Below are experts of layer 5 (counted from 0) of a mixture-of-experts language model. Rows are named router (the router's row for the expert), up (a neuron's input weights, with its number) and show model dimensions 0-191. Each number is 500 + 40 x the weight over its row's rms, rounded and kept within 0 to 999. Numbers have three digits each.
After each expert's rows: "mostly gets" lists some tokens that are sent to it at least half of the time. This comes from a sample of Wikipedia text that the model never trained on.

# expert 141
router:446544511500538514488509494521487548498507483547482480480492549446522512517526554517612548495534573532446503481501479508481557484493531523490507488569463511561566468508477495494518547526500519526554526598542504526573499442507498440478544501499497441489495529523505512454475508488585454547511471470480514485564457575548490478530504495535545456482554471539485525582463438500513447539460519468519522443522497438451469583528515469490507554549602488451453564475558612452564463505552499518485554441466587499491497518536571523550493543577536540541536429442454513479498442544472475449
up0:490539430484493430538528494463527450524485515497518520590493516537511501493460481548459505511519544479506446499550524551492490483437474500548532494595513507527518456467447433517511531511490502534473504571509490398504521437532516572447584524458568529507427479555464525543487418508522435416465467485579530567520558516540476492476495464525562543517482529512446499538458526484500582473497487428509521520462438561457533464479519462540504462476505569495519453540527444440446513423456545500509498440488502550503547600539490443554467540527479489463483516503473459579500497491519462597
mostly gets: " =", "|---|---|---|", " Genre:", "|---|---|---|---|---|", "|---|---|---|---|", "|---|---|---|---|---|---|"

# expert 166
router:556499539471494461480512489555487554542514393563405491443522514558426421456537506520484507469465481500472568611534570507512492469496514524563453474520537507526516438516522447507481474526471522498518519502467513542496520493567438511468490504452554468478472491489449500483549525510494496555407521407530495427417491498502558490569458522489554472578533520438401476468537482476441470459514537480526447508503541469490530504517551485506476495556500509469461552474455518452404523588449450440476499414512531495505478532545438562499511561504550479478551510487510507485489480498438505491
up0:552549418509520507558531496416502503519493467537518463507492548518537505540477460493473472521522533500475391507501511531479482468466507529534540469568527505510539451519484443554550545462532538531518516529475500421519553498555520523476501505484576546503448413533453490510422396500506444435458511489542481555517509492511491456493465447519571542476494492523488484483482564464511610502501544416456527509495426565488547469524480508552514468467498575522492463472559453455492506489435513492509495461533495566464524623500489491544465446528419489481483567499520442569537486445539458580
mostly gets: "wide", " Register", "orial", " same", "cular", "oel"

# expert 172
router:591551493537517529554445472494509500463500526580551485499491513530443515414603478407470552579497519473492546525486508532558490500458564516464504493529486490499458557470484490536428567528407413562519469507550517495549495508480563496461493542545502457516513462501479513590484483474522500556518523520427540521462466551473505531469497487513496499433513480498427553489541458530484499551534503553556526506519453456456524500437495502481559444559507554450465483492561418461513448494430481505483497425530547556459513522509595514473477550464535416508453515482529431529547514468527520519
up1:521456551446508564437530539428444437518508484503454500469552487540486486449502496465442496514556461467502512425510495513597541543542505504459491461458528564590527507445583497478448514500404427471463490493514526461468497516473531526487493587470561437510535499498513468485519533531452463555545560533538565495457529554510564497550470520506491444493622547535476557534508549514485507523519488547568513554511595478480454466459522452486475429527563514520536487533568476503461520491474444494400474505519452460484531433484519549511492478534465478472506475532584535521552512488490511513
mostly gets: " Country:", " Votes", " Candidate", " State:", " County:", "shire,"

# expert 32
router:513503481422458518484480465535522478544543478472438415412444534491430498510486469512505513497530492428535519526474477509428489556490463532455516487532492506547558573508511502594497492510476497520494496473558509483441508458473461518481544474458446492517513460531567464555556541506514425522496467552502520492447547475497516480542479516450482404453517518504466477505475502490527586524508499612528505490528550479513439454481487440492546521561477523493481519508510481496454575528607515566529523502568461453409537432523505589553522528470499493447445504549512527543493580512425578571
up0:525536480508538457584530488420493479521468478491535478557481543501550502537499450534495501491534498480467430458488502502486477454426538518566528497536485475499465449501456424483541515525557516582495552579495506441518563495514491545431555533489550549502502492533463498525509400501557509436425505496495469546542512511521493498519473477504581552483513509483457496455482550490496583504491518399470538483515418579555553479483495488518502421508458587472462447535530479444461494480447518511538484484523505592504527588529523452549477474487417464505444573519529478559535505417527455555
mostly gets: " Despite", "Following", " regarding", " despite", "With", " Following"

# expert 47
router:411437465514504541536479489499443515535373516463475536540521495541580530458573486458477434538477471436519532560494451551577534481567465496533532553457523492506496512411511558494489516509519538474404477517502556534564523506537497509479514511538531470484517539491567453498484419505489527533489422478536549504492451456502451514495484553565589465451560585544513439548545514449541491497485468430502514449521525511499531522595525473500464515535506506503524492510433465540506507553486482409546552567477555509525522483539463480541524462532531534538537495535495437520489428490547514483
up0:528540460459533418592531511420494522511483486490524484529468553470551478537491445507458496539503502476443424518484499560485470468411513530575515503555496485538477491520471433545559503479542510543461505582501477431521561499539490538474539483510593547505470450536462503502503431499555476418453485480512493555498488529537506495503475485503563526472510514476468465458455502487470582496506528389474539514509448549495547476504464487523500420473508558510458414546570434500474497522446495512486496471528493550487499605534516452552538496538427476463444572516492437554567505457533446566
mostly gets: " (age", " (aged", " life==", " Sheet", " Arthropoda", " Rank"

# expert 134
router:525477537487474520462506516541542502551549454480479481459482531466532451526469512556507552434390525485441571481472493599458498523510447464489508512466497477516545513539501518443574486496560550468515543473548502423492470540539493556467483523507542565559524515495486544506536528480585539400513482523539484531461479519445544452499440547475521440512455468514468488466543498503600446434496440538539530427532481537498444430481431494454503517461536453542497486478522458492489483476460431493455493422479496484492525517491572496531573507458521477503461493501467559449561521552400419458
up0:524543454448523487523509497444488496468512530492507528533485584485573447566502449480479496508498494475415460514450547507538468516460496523537498486540470482504484430457486462516534579446545566533483469564451497456546483457546524568490501531457574526526432422546455531514467425495500483432468461494541473534541489485517517502545480485481536520445484506558449505450463566496483548448501511420496508545486437550508499470582530499518524446455458556515504448474546416452472490515433519526533482481506470570459550585534514424552486533513482470485432563505589472539492489404532428516
mostly gets: " and", " &", "°N", " Release:", " Clade:", " nor"

# expert 53
router:491560497432495394555523487494548494485526455497527466543443458480533480502508521493446483483458487539495417481571464582527527527487490498543491509479488497565566513509535545448534534520535440556585474454523440434517442485492474554528555511494430518508517484453489501491524556485453578491519455588578518494568516497517461460500504486577514491523474529480525491536394543518524474444515517589532510476514431460464445496445532524458501527585499466525477484481466494499501507477494537497475517490458595492552550457458508538463533432497546475541478570513398417513492501499567462469
up0:543544443430547457541497435453514499538497529485450470533475529515546504506519421479485512491519535448477450517512550525475506454446511494564484484643465508587546466496514407572550538504516479576494512550488506438545553492517497488440516492499605522516487435482475509534474404515535494443445484476510454542546510478564467474489453494505579572512490484496488459482493563536513531483498547453465560542507450603522508458510516535561538460516450578499491412533567480488483535468464538536508487490511495542508513548507496454583517515556489466489426547494499472516522497447512464528
mostly gets: " (born", " (b.", " Binomial", " (F", " (CH", " Transliteration:"

# expert 15
router:462514510520465476499469523494558531501451536501508509542497422479483468518422569513453447439507497505497519477450475526472452459520470481456548573462527463454474501583498536512489492405500447495566465432467590484452492496478572435526505444550504484459525541572544528444496529376478526511462476555495521527464485450485453538522478400451455396478456434541558536509526467435574474543522480537461541435498513493480483565523501451510468515476549488467488480444493542506520539470515488453538430539535490435489446470512460491458530447556506521518520555525488497508457558525458521547
up0:515541469454520490573475500385508491508495533489521495502476587521566512529482435550473506523489522466484487483453499529464482478428526507555501497539464488549486500546442439552546538477513530550491510544479496439493523481557514556484543515496602551533470449497465536529486382509520433437412487512511472556508538491510472494537522456548557529421445494493435471487491593455479596479517521436457545519492448552503563488516501501479508443478482555553498458534558410471479484470447493496547512473506519538464507612544518441545429498483467497482451544512513479550498511470513460562
mostly gets: " also==", " Anders", " G", " ib", " Leon", " Anthony"

# expert 149
router:536457515497538508521506499568546372487484470457527492477444533504499487512501472461576510510537503501462542589484530504532478543540493480451472519502464546469509449508537451512608535481412538515513541517491495385497575549508519454426468487548545462586563442515517485475530486459470486511529456464521475479523578500520536374452500464488514478519498537471506420408504509544492478487549494534460527493581504554452590516515405516555454473466543573483479518496502509489538482474532461549487521509466537509497538511518568474570470515510515444472475530461506524489586472506529509502
up1:530467522443427558471512524496457407508471551485500456497442530461485446496497492458483494518491458500534493434495455502616538503531480571396534507480504520560511490395513507459438485490443476460449551518582502509486489555560556524472473566463531440494472497515501469505544495526432477536607544489521481503503504577465446477478449553517475466495543561549490517543554490529449499505496493537509468489472574510456484408492520480509507404471546532550460472521548455472493474457535488596459476495486467466499532443466485526486508425508476504487550490515626538514510517518527471495
mostly gets: "On", " Location:", " Although", " Length:", "In", " During"

# expert 42
router:424477529443442452509502405520541509518527481486504444501480526499536537491603523456518451514503533494418461429436450565521449518538479458575458441531501477533545528501423511478485487452564477536488509515509513509502564509486551455538518455532422505487550571497485502512438427483521481540509511452495480487449511483581609500557503525516527507432515491566574542456549557519511486530528453486468529465525522466504566517429498523500437502480539471537464458468491471552416575517468506482442518500477490531552424495497543470470526471498530529440563509599492558482536506554503503481
up1:541517552518496598480538482515469441498454550497469481493494520535462465478512494515481548493521421546479456440541460453601587498574453504400503478509494541555505449497512519493492518483422452482463502492508519492527463533460546566493474548471541516481503530481518474505569472548417483539593493487550542536445504568478466484485469586465479478528591567529487555494509552563480509422486478508531459472491612507453477392509563478488471444511515494485492462470530453479505493458513500567436479473548486464498533453478500479482458450499468511493479479495611519473552541508541465478
mostly gets: " \"M", "===M", "==M", " Episode:", "-M", " 1–1"

# expert 97
router:532428437552389407513561538584487507523474544527488508487499454485464429444460551500455474486490540481500537498410499436462455471538466527478529513505471447442501513571425558443473544436531449550548466512554480429488431511478459438474492476533512464514541475516526537447461508474499428491496421472522508476508491452541451517530461466513515459468445522491575481461435476470491530511510461551435487477505539485490524533553545512463591472511484506514484479574471516480485530468487458445528488501546509507495487454520479541462479446416510548513470586538488538499531491562404488551
up1:538466541462490596440535543463443446518520544457505490526471574471475451517486524498478507518527475477505492451534484516572532550558508511410535447508508500516538464413508514526434509438490461472453510492566451492485445536502543511444451552506559468504485507492443468499502541539439491564590497489536504515493465562502469529505473516494489457462618579501465512517555477553419515472497489526526455501528597511444450394472570514474499465472555571509463476533534439471477510467508426505432522514495492463475525491496437525514473456478498481505501515502618515565486528464558472456
mostly gets: "″N", " Born:", " \"S", " \"B", "In", " During"

# expert 85
router:499525471538484476547469511492564545488461538518446504564490468468510493514445583548472433458522540515528526476498468470462434472495463504465524551454513484451430505525495519461512461452536469537542434450520525525442488477458571454543471425513475512472510533575522516460500503354444525471445477573469557535467478477448503532565492440478461379502426448553556539502512453462537493524521458525480513459448507488471452522517476497446437528428548437509500530502507528532522499461485520429560441523571498456498465502482450513474513461529493546512527582530456510486431510542522541551
up0:540514466500559456551490486404489487516491487505525489556445538516563502567493397526491501495502540469430435527490539538480453460461506488573495483531465481524558443517487447554523539507536523544484518571454514407516553474524502558455520521479583534497490443532472506491467399504512447444462496482542504545508500502532516490500461501504551547458493489512467478470448579473498577490472517433470526509508433547493550454506468483535519455506462567466487423544545440436488530479447514493486512456534516574464523612543517450581457499547465447477481564527517438538548504455465474556
mostly gets: "ová", "ović", "owski", "rez", " Jr.", "öm"

# expert 162
router:492544525494501514521420514560468520574501432482502559577376523497488477539534505452472508537512434537428454477460483480583523531494535529574460495444529563521488464466465514482436434494464497473573552494517561540525573512570524490482470547502484520524456546497496569505467477527553573561486508524525511545567509484450615524584530519510520525563434477473419531549507518565523484493530530466458420503455472523500532514467515489480567442469404599504461465476461533516498486524480485539499473516468514516516537476500519464576509514487449456506489510520501452536505540502473526467
up0:532524471447545439555515491374527518518493501518494477496489530548522515510471440546493515520482561462501406523509497537479473511471500478540497492588515471531556455510483424547508519492500496546491519548458499315501544458552478535470579486464547536457486462522454516470481403500522453404445514475518499544486496488491480469509465453496542526436496493525459511476437550461467555495489490459471562497545480549515548469515482511514489447482491570506498441539541450467456489514479527478492485444561485541491526598488475465530452503542444484508481548534538456538518511432547437589
mostly gets: " School,", " College,", " son,", " father,", " brother,", "ings,"

# expert 182
router:517538581492538465499477463512515546428502554519440529493461487508483479562481589517482453437473473498487475463475521479480455433467503476451517521443474461466459501559562515572565530463453492546479505508497490466475542551468441482505417489574484515493508552506505510454533518485442496516493465538511429499488474429521575457554487464473510442451518478548552509572452456455539488545497490549520514527472498549537509541473492391476470423408483493476467482594483512553534536458567451455540506510486426552457566447462478510523481508500554448481538574487441445465432480527529492568
up1:600498515439512549439493532509441463478482501454441504520570517500455514466474508446523523472494425428490478420537505520587517534538498479455462413511526501492542465478541543500454546520466479469471465482568531519522460543482535559447536568496539525457469499552476501497496539532420480551574540510543500496454498557484502518485448518498474468523619534504520546488545508502502540481518456471510513557531596486428493420472521476482491452495532547505527488461588410493491476460522420543432467538537503447481543454463457453520495469516438535480510505468604539497555487464547489508
mostly gets: "s==", " (°F)", " also==", " ==", "ations==", ".\""

# expert 19
router:549552499517574471477496513507472569548485508607555551480556504556535500519540530466463538513521456463450464513509471481539531542524537513573498473500552438471526517451548494538458480452461501485464454590572459498522453562515486530521544510452558469507545464521522491518522465578500510532481529462473447497500496571499447486556431581516530574503487552501517509560498619453467540477465466474445494467531555436510487451512581502538442511525470510555463455492489443465417513455550553467519483503515392485517487523507496516509497464468477478529573493517443461439544423502533477448
up0:541545482489506450569512543452484518530498500533538539480503553564521490496461441494479487525467531490524460532498494529513474457443493558519468487565459499537501510477482467520547555536535526558473477528483555481540547476543527573486525567508568553552455447531487508507508407491495419430475472442511497558532524541549490423498518458488539532476448461520478514481487510449535551509510515414490526554485461580515566453509445443556481486511502540556546446542550418445463502484445469527521472496516497573478529623530516450516459434491458465418470559486465434546503456439562453543
mostly gets: " circ", " Hon", " vac", " Stat", " Result", " lif"

# expert 65
router:483394550463509533485498536534508496500585432548465498469497531465538498554444495412530504541408429518462538621528499525456467491491545526557470541555463519490536505464587484506570584445445524507506492445452525434448540533555506591396458472466495527535504425516527536502491460471533483528520522525490477507538530513530482436397516475539485509536530552497492502448505511516519459521500510489494460481577442528480522470507454462507517491511565530518513566508511501487481490559509540516491589477491601497499540528509557499536485478426509463530488491435504527449540535521483484447
up0:497507454466548484574504499425507502509496519518499524533476571511594466528494452507474492499510508491476414514474506500489475499468482525541542483564470495535508442515468397527482558458545518525473535571463479453499513443516520552428506509489579536523442426542494514499456401497487448439423505510533506586477487504529477447527465449471567527446479488520456474453450571457461596481522511430478535521551488518471526468542467491525485464486465531512490436518487419468435528510463521504538494518510469545477537561520525414582472494512455468475457558523571444557501505401505452550
mostly gets: " Despite", " include", " including", " Although", " Genus:", " than"